Experts of a small language model.
Size: 19 layers, width 512, vocabulary 38925, 143M parameters.
Experts: 32 experts in each of 18 layers, 96 SwiGLU neurons an expert, 4 picks a token, a sigmoid router.
Below are experts of layer 13 (counted from 0) of a mixture-of-experts language model. Rows are named gate (a neuron's input weights, with its number), up (a neuron's input weights, with its number) and show model dimensions 320-351. Each number is 128 + 32 x the weight over its row's rms, rounded and kept within 0 to 255.
Before each expert's rows: "gets" lists some tokens that make up at least twice as much of what it gets as of all text. This comes from a sample of Wikipedia text that the model never trained on. Tokens count by the router's weight.

# expert 23
gets: " |", ",", "|", " the", ";", ":"
gate0 [162 141 114 144  78 118 135 120 170  91 141 170 102 169 143 188 120 163 130 132 123 127 154 140 187 153 177 118 134 107  60 167]
up0 [104 143 129 147 163 119  99 204 133  75  60 124 118 148 151 148 166 147 127 112 184 138 190 128 172 132 123 129 103 169 134 147]

# expert 30
gets: " ", "0", "5", "3", " |\n", "4"
gate0 [153 147 103 109 120  90 104 121 121 114 122 121 137 101 132 147 134 100 115 110  99 130 107 145  88 151 151 140 172 100 141  89]
up0 [152  92  99 165 121 148 153 156  84 102 227 128  98  96 154 101  97 164 107 124 131 148 138 126 135 177 124 126  95 171 106  89]

# expert 28
gets: " ", "0", "3", " (", "–", "6"
gate0 [159 114 154  95 148 122 128 165 165 148 131 182 160 130 134  99 163 129 134 113 135 111 135 140 134 119 126 125  87 100 106  68]
up0 [122 172  94 113  36 149  87 148  96 133  69 127  72 118 142 129 110 116 131 105  84 105 183  89 158 113  71 136  92 142 136 112]

# expert 3
gets: ".\n\n", ".", " |\n", "\n", ".\n", "\n\n"
gate0 [156 158 149  95 125  59 140 140  87 190 171 138  83 126 106 120 147 130 136 100  90 105 176  90  92 154 154  85 185 123 122 175]
up0 [190  93 113  82 152 168  85 131  98 129 135  97 134 125 144 134 142 135 182 129  77 148 149 107 132 116 167 127 131 107 181 120]

# expert 24
gets: " of", " in", " and", " to", " for", " on"
gate0 [ 97 182 104 128 175 111 142 136 188 142  93 144 132 118 153 118  95 126 170 137 155 135 127 114 110 121 139 107 125 168 144 132]
up0 [113 126 132 136 103 128 145 131 119 135 115 160 106  77 132  95 141 140 125  82 168 124 164 153 142 174 140 127 127 178 118 134]

# expert 16
gets: ",", " was", " is", " as", " he", " were"
gate0 [128 138  95 129 131 142 166 131 108  81  92 121 176 106 123 134 129  73 163  96 203 105 115 148 165 135 177 154 170 120 134  85]
up0 [169 148  98 132 131 169 199 103 160 144 169 185 126 124 111  87 130 192 106 143 174  94 124 115 135  97 139  91 136 205 177  97]

# expert 0
gets: "\n", ")\n", " |", " |\n", "\n\n", ".\n"
gate0 [130 191 105 147 134 129 107 104 100  13 131 109 125  79 114  74 103 133 111 108 150 111 182 118  92 112 154  99  65 111 173 150]
up0 [122  95 110 170 176  65 109 134 158 163 118 120 122 129 138 148 184 161 138  81 124 145  97  93 128 180 145 149 127 137  99 100]

# expert 4
gets: "1", " John", " James", " David", " Richard", " Michael"
gate0 [126  78 139 114 134  85 136 140 104 126 117 113  95 133  73 147 141 125 135 119 128 112 114  83 195 145  89 130 113  68 171  92]
up0 [ 94 117 179 121 125 125 156 115 132 199  82 147 189 103 142 134 183 146 128 138 124 104 128 149 167  87 141 122 159 119 138 169]

# expert 9
gets: ",", " the", ".", " and", " a", ".\n\n"
gate0 [103 157  91 154 101  74 106 143 115 148 150  74 131 116 141 115 117 122 118  40  57  89 139 185  99 157 108 174 147 178  80 116]
up0 [152 101  86 118 160 125 180 142  86 114 112  77 124 152  99 134  85 126 144 121 120 106  90 174 109 113  91 171 121 156 140 140]

# expert 12
gets: "9", "0", " ", "1", " (", "8"
gate0 [187 136 113 173 104 103 177 112 154 139 155 131 139  98 141  81  87 156 187  90 138  90 164 139 137 141 102 121 116  99 144 141]
up0 [109  74 157 114 137 125 122 102 110 113 143 243 108 146 138  53 133 115 129 154 152 112 118  38 139 152 140 121 176 121  93 116]

# expert 6
gets: " the", " The", "'s", " his", " a", "The"
gate0 [147 123 105  93 151 179  73 145 152 115 102 128 144 139 126  81 157 128 175  93 121 120  27 113 122 125  89 185 146 127 194  91]
up0 [144 114 109 195 107  72 133 159 159 124 115  98 121 104 120 143 115 103 143  55 201 108  99 151 140 177 137 146 169  97 204 142]

# expert 25
gets: " a", " |\n", " |", " an", " as", " more"
gate0 [139 133 121 136 109 122 126 177  50  66 123 133 118 135 115  63  69 118 111 167 141 125 117 134 107  90 106 172 170 127 120 169]
up0 [ 57  92  59 109 135 148 140 122 140 103 143 151 122 147  95  68 152 101  58 110 106  92 214 100 122 134 111 107 115 112 128 135]